{
  "experts_per_token": 6,
  "d_expert": 32,
  "moe_layers": [0, 1, 2, 3, 4, 5, 6, 7, 8, 9],
  "router_score": "softmax",
  "normalize_top_k": false,
  "vocab_size": 8192,
  "batch_tokens": [32768, 65536, 131072, 262144],
  "seq_len": 2048,
  "train_tokens": 449200000,
  "steps": 4384
}
Below are experts of layer 3 (counted from 0) of a mixture-of-experts language model. Rows are named router (the router's row for the expert), gate (a neuron's input weights, with its number), up (a neuron's input weights, with its number), down (a neuron's output weights, with its number) and show model dimensions 112-167. Each number is 200 + 20 x the weight over its row's rms, rounded and kept within 0 to 999.
Before each expert's rows: "mostly gets" lists some tokens that are sent to it at least half of the time; "comes before" lists some tokens at least twice as common just after its tokens as in all text. This comes from a sample of Wikipedia text that the model never trained on. Tokens count by the router's weight.

# expert 21
mostly gets: " process", " times", " countries", " them", " time", " again"
comes before: "|", "\n\n", " The", "–", " was", ";"
router,198,229,168,160,192,203,160,166,225,191,170,223,218,223,196,193,202,206,232,181,195,187,187,187,201,204,207,156,216,177,155,188,216,207,239,197,195,226,201,202,181,181,201,182,148,171,178,196,188,166,211,172,191,209,213,156
gate0,204,184,210,212,226,221,218,197,215,210,172,199,181,176,160,201,184,213,192,214,232,202,202,195,189,223,191,211,210,212,169,203,156,204,214,234,173,200,221,233,181,186,194,177,230,162,206,196,191,217,211,235,214,182,186,193
up0,227,227,203,223,185,222,195,198,202,181,170,184,186,182,210,203,215,191,175,183,217,200,205,222,210,188,175,198,215,219,212,197,197,211,163,198,180,144,198,204,225,185,167,208,239,241,163,221,236,188,195,188,206,175,209,223
down0,215,203,203,156,181,194,203,226,200,196,208,184,227,223,200,231,168,202,210,197,200,170,211,219,213,226,237,199,191,207,216,214,202,204,192,177,195,231,194,214,203,187,192,212,194,209,208,184,213,187,171,183,239,199,220,214
gate1,182,192,193,189,212,179,201,187,187,204,240,240,189,196,210,164,212,217,232,185,211,201,199,205,188,232,201,205,219,194,194,181,208,227,187,198,219,172,217,188,212,184,201,204,182,202,171,200,185,209,204,209,206,211,192,163
up1,192,176,172,222,162,180,214,240,225,204,190,219,191,203,189,236,178,164,200,190,201,214,234,214,161,208,210,206,215,216,222,216,175,220,199,239,201,199,189,199,186,215,183,211,188,207,237,185,190,198,194,208,175,203,215,198
down1,202,175,198,226,187,188,203,211,205,219,199,200,203,233,206,220,194,227,207,213,212,250,227,208,193,230,172,179,223,170,246,223,168,216,207,206,199,225,171,188,178,204,184,193,204,225,176,192,201,201,200,199,251,183,191,207
gate2,193,202,216,206,207,218,202,189,184,232,222,178,190,199,199,178,185,217,157,222,181,182,197,215,215,230,189,232,205,204,196,238,209,163,199,208,175,176,186,244,204,195,180,179,201,228,245,218,183,184,161,229,230,206,202,182
up2,233,189,179,204,189,205,172,199,199,199,223,224,205,222,254,208,203,208,190,226,203,198,164,211,203,201,200,197,197,195,190,193,199,187,199,202,194,177,182,207,201,219,179,187,178,161,186,202,204,212,187,178,188,203,173,220
down2,196,194,199,250,186,193,198,182,211,198,223,213,221,212,227,196,165,173,200,193,209,190,195,217,206,187,219,176,224,190,199,191,203,204,199,203,225,201,194,205,219,220,191,195,184,187,238,225,177,188,225,213,208,191,195,225
gate3,227,208,208,216,221,210,216,197,168,226,207,233,178,172,209,203,212,181,187,234,184,228,177,205,174,231,172,197,212,195,201,193,194,160,185,195,221,164,200,234,229,191,170,180,192,220,183,177,219,196,198,165,231,183,211,180
up3,183,209,192,209,222,207,174,199,201,238,210,182,193,215,216,170,176,191,214,170,201,224,210,214,210,191,213,248,164,219,192,197,204,224,213,213,179,210,214,178,205,214,207,224,228,233,196,232,178,211,195,210,183,179,190,215
down3,177,199,200,232,188,209,198,200,235,190,222,174,226,214,216,192,186,206,182,220,224,184,201,205,186,199,211,170,165,188,187,216,191,181,206,213,177,190,197,188,227,205,203,158,204,219,193,206,197,169,187,198,191,190,233,196
gate4,173,178,202,213,176,187,175,201,199,210,175,198,208,174,241,220,208,192,215,198,189,237,195,219,230,188,222,211,196,196,214,208,183,236,182,237,197,212,205,183,182,235,233,208,185,212,181,232,204,184,236,202,181,179,161,196
up4,213,181,187,190,184,202,225,199,211,181,193,201,179,187,202,217,176,237,178,170,180,190,209,195,206,216,225,192,211,226,241,209,238,200,187,206,183,210,210,206,171,169,214,221,236,178,230,198,186,226,187,211,195,184,200,222
down4,131,164,198,220,209,212,236,224,195,185,210,214,205,212,210,212,195,201,214,194,241,196,220,197,206,214,208,177,196,188,173,204,196,223,212,190,208,194,199,189,197,201,192,231,229,209,199,188,233,183,222,158,208,238,190,209
gate5,175,208,225,211,210,205,198,186,165,215,233,244,189,173,210,210,209,198,201,211,175,203,244,184,193,189,201,199,193,215,212,206,204,162,176,182,177,175,181,194,199,205,209,134,213,180,210,198,211,198,197,172,191,216,190,189
up5,216,173,229,183,192,184,201,183,216,212,186,179,184,230,203,156,204,170,233,160,198,223,211,201,197,178,242,210,182,207,195,216,176,176,214,184,202,169,200,200,207,214,183,232,206,205,186,198,191,172,200,204,168,211,188,206
down5,227,211,212,204,195,212,215,227,206,199,204,199,200,203,219,199,222,192,209,200,203,227,184,166,169,208,216,230,184,212,229,207,182,196,202,194,206,180,168,186,213,218,211,199,223,207,215,178,248,203,194,193,201,229,149,190
gate6,225,224,209,168,178,203,183,211,245,205,177,170,200,222,232,199,192,170,220,183,180,167,215,226,237,202,237,233,186,154,162,197,219,218,201,225,160,213,216,180,197,208,191,217,193,210,208,197,179,209,190,186,207,202,200,170
up6,203,198,204,209,185,212,205,196,216,169,183,228,193,190,169,208,197,227,189,208,175,223,239,194,216,190,165,209,207,157,180,171,205,192,197,199,192,155,188,152,195,173,213,197,199,241,226,187,199,245,218,220,187,164,182,177
down6,215,225,191,192,203,194,174,183,199,212,163,161,229,216,198,161,188,179,215,201,175,191,149,188,199,232,211,209,190,187,199,216,183,211,232,188,208,172,199,240,176,179,220,204,182,193,235,203,215,186,186,227,222,208,181,176
gate7,190,220,221,176,204,188,195,192,193,243,188,216,171,221,208,148,204,197,265,176,237,184,195,207,181,184,204,161,192,184,203,219,204,193,217,211,217,188,205,193,189,201,210,202,183,218,226,200,203,232,159,185,193,230,169,179
up7,186,196,212,194,213,199,200,202,196,253,222,212,208,202,198,215,156,213,230,195,190,210,170,182,194,217,200,159,176,189,226,215,189,202,208,247,159,194,188,188,215,209,207,182,212,221,214,192,181,165,173,179,224,228,158,177
down7,213,229,193,160,199,229,212,171,166,168,185,213,220,159,221,191,219,193,220,211,208,196,188,198,181,213,201,184,207,212,193,219,208,217,224,206,196,183,205,176,201,205,221,202,193,203,239,191,217,216,165,219,206,237,196,192
gate8,182,180,188,236,196,225,194,253,205,198,170,219,195,214,217,179,233,187,203,214,187,185,202,215,222,219,201,186,176,205,181,177,160,158,181,216,183,184,179,255,232,183,199,188,184,198,219,177,215,172,182,215,181,180,224,193
up8,211,220,195,186,209,226,181,211,247,208,186,194,250,217,188,182,225,156,243,184,182,200,188,237,210,178,190,184,200,220,220,225,185,213,206,208,223,184,163,216,225,202,171,202,208,205,185,163,178,186,205,193,206,211,206,191
down8,237,227,193,171,221,218,222,194,206,172,211,186,198,160,208,196,176,204,201,196,191,199,198,202,210,202,205,187,202,196,207,196,152,193,163,202,225,238,191,237,199,216,200,188,211,215,185,200,208,200,210,200,189,196,220,200
gate9,206,193,214,240,195,160,186,178,214,219,187,223,209,202,214,198,189,209,220,188,194,180,200,214,195,230,195,190,197,215,204,221,228,230,213,245,180,181,233,168,191,226,196,227,198,216,200,183,197,205,248,212,165,193,165,171
up9,217,218,215,189,193,211,199,197,196,213,159,179,188,239,188,233,199,201,197,215,217,210,165,203,212,197,184,193,180,209,213,204,206,205,187,203,159,170,187,220,229,239,201,212,203,194,227,176,179,200,220,194,192,201,179,183
down9,194,202,182,175,171,176,202,177,223,195,197,178,199,224,203,242,201,211,176,193,212,186,222,209,218,209,212,203,195,189,240,187,186,151,157,173,213,227,189,213,229,236,184,174,227,201,182,214,221,175,203,180,177,199,230,191
gate10,217,214,203,199,206,217,162,164,175,203,216,180,213,181,163,192,193,191,220,190,180,199,190,204,201,169,210,198,178,211,209,182,213,205,185,171,181,194,236,197,176,215,208,216,245,206,165,220,195,217,209,174,209,189,174,205
up10,219,177,231,187,212,197,248,213,206,214,203,174,190,187,180,194,163,195,189,186,216,222,204,184,194,222,202,193,201,220,221,246,196,199,169,222,215,193,181,215,251,193,192,206,191,196,204,201,237,216,208,218,224,205,180,210
down10,166,179,200,199,199,216,180,171,161,179,194,213,197,200,201,171,161,191,188,210,194,185,220,183,201,188,247,204,198,248,154,203,213,165,193,168,197,177,199,203,186,175,218,183,184,208,179,210,234,189,195,172,181,199,189,191
gate11,215,190,223,176,194,211,166,207,236,197,191,194,210,220,195,220,223,178,210,236,177,176,220,190,208,235,206,218,207,211,183,224,210,175,196,202,201,179,204,202,233,203,175,198,208,192,212,197,201,183,210,206,198,208,206,196
up11,210,227,196,206,186,232,162,213,175,218,205,196,209,208,194,195,177,201,214,218,184,215,206,181,221,203,235,190,206,220,183,197,199,191,223,192,194,181,224,166,234,209,201,199,178,178,198,209,184,229,236,181,214,196,170,189
down11,195,198,182,243,135,203,173,201,214,214,217,207,194,201,185,206,204,162,198,241,187,169,168,179,190,224,190,212,196,212,199,203,232,183,206,226,202,199,243,190,212,194,222,211,176,192,209,192,176,179,217,228,189,187,203,198
gate12,201,199,177,217,194,192,187,157,228,200,194,187,194,216,232,188,189,152,236,190,198,158,173,199,216,178,191,212,195,158,187,206,210,203,212,205,205,168,181,227,174,212,188,219,167,182,219,164,204,197,217,222,187,229,176,204
up12,200,196,203,213,208,183,212,167,219,225,206,228,189,206,220,170,193,226,169,165,185,210,170,206,238,216,218,240,193,202,223,212,213,216,207,212,195,194,190,190,216,213,202,203,249,244,192,215,196,221,213,201,229,194,216,204
down12,192,224,217,201,177,191,179,197,214,228,232,174,209,227,184,197,205,155,211,225,204,226,221,165,178,215,174,208,202,201,200,173,239,193,199,224,193,225,206,187,184,170,204,187,184,215,197,212,189,191,213,198,170,211,221,198
gate13,233,207,234,193,233,194,175,193,206,160,225,190,193,179,194,205,206,231,202,189,205,201,209,192,191,185,215,210,198,188,177,208,211,185,211,154,200,218,204,180,195,196,184,164,176,161,165,241,192,231,196,216,229,205,246,178
up13,219,182,197,218,202,219,205,233,197,189,157,207,185,193,169,251,204,206,152,176,230,204,172,213,234,174,175,218,185,216,220,215,242,220,207,210,203,187,190,179,218,213,175,172,215,192,190,200,198,228,204,190,190,171,186,204
down13,226,217,203,185,207,166,207,168,169,201,221,194,186,176,221,172,184,174,235,180,175,179,206,199,204,217,186,208,208,213,195,185,163,189,196,196,209,226,196,172,218,201,215,178,227,185,221,202,195,151,195,214,213,208,215,173
gate14,196,186,199,194,231,203,165,186,231,218,199,219,226,246,146,179,203,198,200,212,188,189,196,214,199,234,165,185,219,183,163,193,137,198,204,207,179,198,201,247,196,189,217,216,183,216,176,200,219,179,206,172,189,195,219,214
up14,206,189,179,190,180,192,185,218,204,190,215,210,209,228,176,217,178,215,193,213,167,200,184,183,191,176,186,213,201,172,195,203,187,200,204,199,205,199,191,189,168,186,188,189,211,218,197,189,206,171,196,224,219,192,188,239
down14,199,215,198,211,226,224,209,203,179,185,224,165,225,176,219,214,214,200,204,227,212,162,225,232,204,180,250,192,188,198,182,177,195,198,226,212,234,226,187,208,189,192,215,190,199,253,212,192,196,195,209,194,192,211,194,195
gate15,235,185,219,191,221,195,194,155,217,220,174,211,217,200,171,186,225,211,220,208,154,170,211,208,189,185,227,205,228,176,182,204,149,195,197,230,165,224,205,169,162,190,216,190,211,188,227,206,166,181,205,206,199,188,199,173
up15,186,203,193,187,179,166,213,225,184,189,171,176,188,179,220,206,163,197,202,176,214,230,203,205,197,216,186,203,201,186,217,204,202,232,200,227,227,180,199,212,214,239,192,238,189,209,193,200,237,216,221,191,216,178,158,246
down15,190,215,191,174,191,214,192,201,231,259,199,215,213,198,170,187,257,189,216,228,171,178,204,193,197,222,216,197,199,189,192,176,215,218,160,196,186,249,215,195,218,197,225,197,174,177,186,208,204,207,198,227,237,193,199,177
gate16,148,204,217,189,194,179,202,212,174,198,178,204,195,193,147,211,194,183,192,206,211,210,191,155,192,205,212,147,186,228,215,181,210,231,191,229,200,186,222,225,219,191,216,171,174,177,227,187,241,179,204,209,216,186,202,209
up16,193,211,198,215,188,183,195,215,184,212,201,179,198,194,205,218,176,238,202,196,220,182,206,161,251,206,215,145,203,233,194,226,179,174,219,232,189,186,226,197,243,180,193,185,193,220,190,221,226,178,180,202,214,186,192,205
down16,189,193,177,233,209,195,184,199,208,194,184,218,198,236,189,204,198,183,185,223,208,211,187,214,208,187,210,198,215,214,177,219,199,175,170,189,192,189,212,213,206,186,223,203,180,191,222,223,196,237,212,203,215,212,227,180
gate17,200,215,159,213,169,179,202,199,201,192,185,168,171,213,201,207,176,204,189,184,206,190,185,180,211,168,206,204,237,194,221,175,173,216,216,224,188,201,200,209,183,185,218,223,197,202,205,213,204,177,215,177,220,205,191,191
up17,180,160,230,233,208,205,216,203,208,240,188,217,201,214,196,192,223,159,214,240,182,211,174,189,206,189,200,191,198,234,212,242,192,183,199,219,172,186,214,189,214,206,199,219,189,196,214,224,201,189,230,225,195,208,198,201
down17,210,184,235,193,207,173,205,209,213,189,186,190,203,232,198,223,213,194,201,212,204,198,215,215,193,175,215,202,168,185,196,214,178,188,221,212,218,201,218,216,192,199,195,182,187,196,238,213,167,190,234,191,231,228,211,196
gate18,206,184,188,197,213,190,195,210,179,221,209,197,196,177,192,244,179,193,178,226,175,211,228,198,209,181,203,214,166,240,231,217,167,203,232,184,192,173,206,222,222,221,228,206,214,199,195,208,180,227,212,216,177,209,203,196
up18,216,235,188,172,202,204,176,198,191,220,203,217,217,192,221,193,185,192,210,227,195,196,228,218,198,179,204,182,188,214,206,218,166,205,207,186,187,203,195,189,166,209,211,210,201,185,197,204,192,234,206,188,189,192,206,218
down18,205,191,230,204,188,192,215,246,213,200,200,177,235,216,238,222,214,212,249,211,163,239,209,204,199,215,185,166,219,230,207,196,195,202,197,213,167,226,178,192,252,224,195,176,194,202,189,250,207,186,199,213,187,171,202,216
gate19,227,181,224,203,170,223,160,177,196,172,213,178,180,181,255,201,207,196,185,217,204,231,181,216,200,174,197,207,180,193,169,176,188,204,204,207,204,191,200,222,205,167,196,206,194,205,225,166,209,221,188,216,163,197,185,189
up19,195,197,219,195,188,222,203,240,193,195,179,167,196,165,203,191,224,237,209,207,194,205,228,237,200,218,170,213,211,203,212,228,215,206,188,236,165,190,172,205,203,171,214,207,194,210,189,160,220,203,152,178,193,192,197,193
down19,211,168,220,190,189,178,220,230,192,230,185,207,182,230,241,177,201,175,191,193,216,238,217,188,213,209,206,194,204,199,183,196,195,180,214,187,222,207,194,190,212,231,205,214,197,200,184,211,188,226,232,191,191,215,160,203
gate20,229,195,216,240,185,188,206,190,174,219,223,220,170,195,218,212,190,200,197,175,228,217,189,225,207,169,199,176,186,203,178,192,171,236,223,200,173,203,198,199,214,198,175,210,204,223,191,201,191,206,236,237,204,192,205,218
up20,195,214,187,222,182,192,211,218,243,198,172,204,225,160,208,164,194,216,176,214,201,205,243,197,209,226,177,194,223,214,222,219,181,190,199,216,206,178,224,184,189,197,225,180,190,196,196,196,207,206,230,177,180,186,207,205
down20,224,204,216,195,200,230,234,214,213,199,192,196,220,183,225,223,217,178,197,223,187,235,208,214,217,205,201,189,185,180,213,221,205,204,227,200,184,168,233,197,202,197,215,174,222,156,208,212,199,208,230,230,169,225,199,173
gate21,180,235,207,179,188,190,177,205,168,222,239,169,227,195,190,172,204,231,195,196,192,206,200,189,229,205,188,246,209,198,202,172,214,232,190,180,209,219,205,211,199,209,221,237,205,152,188,229,185,181,194,218,223,214,211,210
up21,221,202,192,183,193,195,218,214,198,207,224,199,220,184,205,199,210,223,202,157,194,209,197,209,213,184,194,226,207,216,220,182,195,231,234,166,222,210,187,169,181,217,205,231,181,199,209,213,183,179,178,216,199,225,228,192
down21,173,209,189,207,191,208,180,220,176,228,147,219,238,209,210,243,218,224,175,217,211,229,212,228,199,205,208,219,184,176,196,186,207,218,182,189,193,208,167,200,217,215,169,190,188,213,181,216,190,261,196,194,210,214,188,170
gate22,174,183,185,203,221,223,179,177,201,196,205,207,209,220,175,170,177,183,203,184,186,214,181,202,230,253,185,214,205,196,205,230,221,182,227,218,202,221,225,205,209,198,213,190,190,175,225,166,224,194,204,221,174,157,179,221
up22,235,213,201,196,231,212,205,237,188,209,204,184,225,182,183,241,239,215,197,179,208,184,186,216,190,169,230,185,184,168,204,170,182,226,219,218,214,208,225,203,223,218,199,167,240,218,188,194,180,238,192,212,236,176,191,204
down22,218,185,213,215,184,170,184,209,181,193,231,169,230,187,188,191,189,175,186,206,198,249,170,219,214,195,234,167,193,188,196,168,202,219,231,214,189,209,180,195,180,209,225,199,232,196,176,229,194,192,210,190,193,186,157,196
gate23,160,179,192,221,188,210,209,176,195,243,192,185,193,222,188,216,161,215,174,211,197,227,208,186,213,232,185,207,174,211,195,247,210,198,202,206,200,209,202,197,196,208,196,231,209,194,216,185,203,206,218,200,206,173,225,186
up23,180,208,194,209,217,187,204,178,236,230,171,237,226,225,206,165,183,182,230,217,181,206,177,185,238,189,221,207,209,160,181,197,225,213,226,208,208,193,174,196,213,158,164,203,193,209,199,202,189,187,216,206,192,192,184,191
down23,196,187,196,203,211,186,213,219,216,213,213,209,222,201,236,196,206,212,210,186,220,200,190,241,191,187,174,158,202,170,224,214,206,201,202,173,202,223,205,197,209,212,217,200,223,209,176,226,182,182,212,207,207,203,209,237
gate24,224,169,192,189,169,204,181,160,181,205,195,229,205,167,179,164,175,228,193,186,185,208,194,201,197,175,206,198,225,172,190,194,218,227,172,206,220,204,197,152,169,192,202,205,183,219,218,177,162,201,227,193,188,217,204,221
up24,169,198,232,195,218,179,233,245,215,194,202,204,195,197,165,176,189,192,210,216,194,225,206,177,196,221,190,187,209,255,171,227,169,221,225,175,203,183,199,192,190,196,231,193,168,201,204,248,161,184,224,213,153,186,194,197
down24,160,218,185,187,177,173,210,196,178,175,249,189,185,199,212,220,196,225,184,214,230,191,233,202,208,190,173,188,202,205,160,192,198,153,221,194,186,198,199,205,194,201,193,178,170,172,199,239,186,220,202,223,167,189,199,172
gate25,233,211,204,215,177,203,187,170,208,175,216,201,203,181,192,184,171,189,212,205,195,216,166,181,156,200,223,195,227,151,196,187,188,209,185,242,209,148,205,211,194,171,172,178,181,192,221,168,190,202,219,207,208,181,178,201
up25,179,198,196,181,197,206,192,200,208,187,164,208,204,202,177,209,179,261,213,189,178,219,229,220,188,176,190,201,215,187,196,171,214,199,157,198,187,200,243,212,214,227,182,188,178,178,233,212,209,186,214,149,196,218,211,195
down25,212,238,215,210,221,177,183,226,183,217,211,241,179,206,218,212,229,214,196,230,170,216,199,221,156,178,162,219,218,201,216,226,244,207,166,199,197,204,214,218,217,197,174,195,232,166,215,183,207,191,163,207,195,217,209,216
gate26,191,148,214,195,191,179,226,215,208,155,201,188,198,227,195,233,237,234,194,212,235,157,179,183,185,194,183,205,226,215,185,227,198,195,201,182,192,193,208,226,215,202,175,179,225,189,177,201,199,197,176,223,193,216,192,171
up26,165,206,235,216,189,191,156,191,170,215,229,243,195,169,213,221,206,235,225,201,196,214,189,196,162,184,171,202,173,208,186,214,158,237,185,198,196,180,153,202,176,185,218,181,198,190,212,209,187,168,152,172,196,226,201,226
down26,195,224,194,200,193,202,195,233,205,193,213,220,189,198,157,189,202,211,195,159,194,170,230,236,184,202,203,193,160,211,190,197,198,213,161,224,193,219,225,210,189,232,175,201,217,225,192,195,227,172,171,195,212,165,185,199
gate27,207,201,203,197,196,225,180,166,196,185,208,173,218,223,182,193,202,183,191,212,231,188,230,175,213,191,194,226,195,184,191,181,235,222,197,172,217,191,223,200,196,166,221,208,201,195,165,223,203,201,224,162,212,197,212,158
up27,194,214,180,186,183,185,174,180,155,166,218,207,204,177,190,224,197,186,208,176,168,194,234,208,171,218,214,209,220,230,203,197,223,193,222,207,218,215,204,181,201,225,196,208,223,188,215,250,168,183,183,175,216,193,184,197
down27,207,190,197,210,183,187,207,198,177,224,225,198,174,167,209,201,205,220,188,183,206,220,229,234,191,191,185,190,209,189,223,185,203,196,166,219,176,200,215,181,217,232,203,197,250,220,184,209,224,201,199,244,194,219,194,178
gate28,205,176,179,209,197,195,202,158,223,193,193,162,223,206,203,223,216,243,186,185,231,195,187,219,156,218,211,228,182,191,198,183,191,170,190,199,218,201,214,185,221,155,185,215,183,204,225,161,215,196,183,166,188,208,176,201
up28,210,199,189,212,193,194,209,176,210,164,240,193,202,200,209,166,212,228,171,175,199,199,178,205,199,211,195,228,190,213,190,181,203,217,198,188,225,207,195,184,171,180,165,206,197,207,188,175,217,203,189,170,200,207,202,223
down28,183,229,179,219,199,186,190,231,230,221,187,201,189,253,176,228,238,175,184,203,223,220,206,192,196,242,192,209,215,210,227,239,203,172,223,156,163,248,222,214,222,207,220,182,190,195,205,197,208,173,198,174,193,200,239,199
gate29,187,208,236,198,232,196,214,170,213,196,231,190,198,151,200,198,191,227,204,145,192,197,189,191,205,177,207,196,197,168,227,216,213,186,212,218,195,194,195,192,186,221,193,235,195,195,160,211,179,207,223,200,224,216,225,201
up29,177,203,199,174,205,190,198,200,196,203,175,172,206,190,212,188,206,190,176,179,215,195,179,200,187,164,189,189,185,195,184,178,197,176,202,221,225,236,176,196,194,230,233,194,166,164,185,199,182,194,200,231,222,204,202,159
down29,163,215,196,190,214,212,216,200,179,221,141,187,206,176,194,188,189,213,180,219,214,224,152,198,175,201,186,181,167,186,172,183,194,192,193,210,203,213,192,182,176,208,234,191,206,236,194,220,181,201,209,176,203,206,183,196
gate30,195,170,231,215,209,194,207,194,200,195,165,203,191,220,197,190,201,183,180,184,208,214,196,204,170,229,209,195,182,199,185,200,232,205,198,204,218,215,203,217,157,187,192,194,229,200,215,186,250,202,217,203,195,196,222,165
up30,183,195,210,194,244,180,189,217,224,204,209,220,207,199,193,224,196,192,236,174,176,188,209,192,225,195,207,197,176,208,205,232,193,182,199,201,199,208,171,206,210,163,226,195,207,214,188,204,209,203,165,209,207,197,222,158
down30,184,169,198,202,167,201,189,208,181,178,191,222,196,173,208,220,194,186,195,202,178,247,199,236,170,189,205,183,207,217,171,212,175,181,200,222,216,195,184,261,192,180,203,217,188,199,201,206,193,192,226,196,203,228,179,166
gate31,215,163,161,198,187,206,193,214,167,202,193,212,172,169,173,217,200,208,195,183,213,233,209,206,182,206,188,205,221,182,188,191,252,213,225,209,248,167,174,186,211,228,186,180,228,187,216,184,186,194,185,236,205,188,192,169
up31,177,233,196,200,164,225,215,203,164,161,184,215,162,187,175,192,227,178,191,221,227,178,239,212,220,189,192,183,210,208,189,191,193,202,236,214,242,193,189,198,190,192,191,160,210,203,205,186,165,188,214,217,201,198,225,159
down31,215,201,180,160,241,219,194,213,195,229,220,213,182,204,187,217,187,224,214,209,212,203,175,205,203,212,187,182,187,164,204,192,195,222,205,221,202,191,181,200,217,236,205,187,222,224,202,177,179,155,189,216,216,151,215,196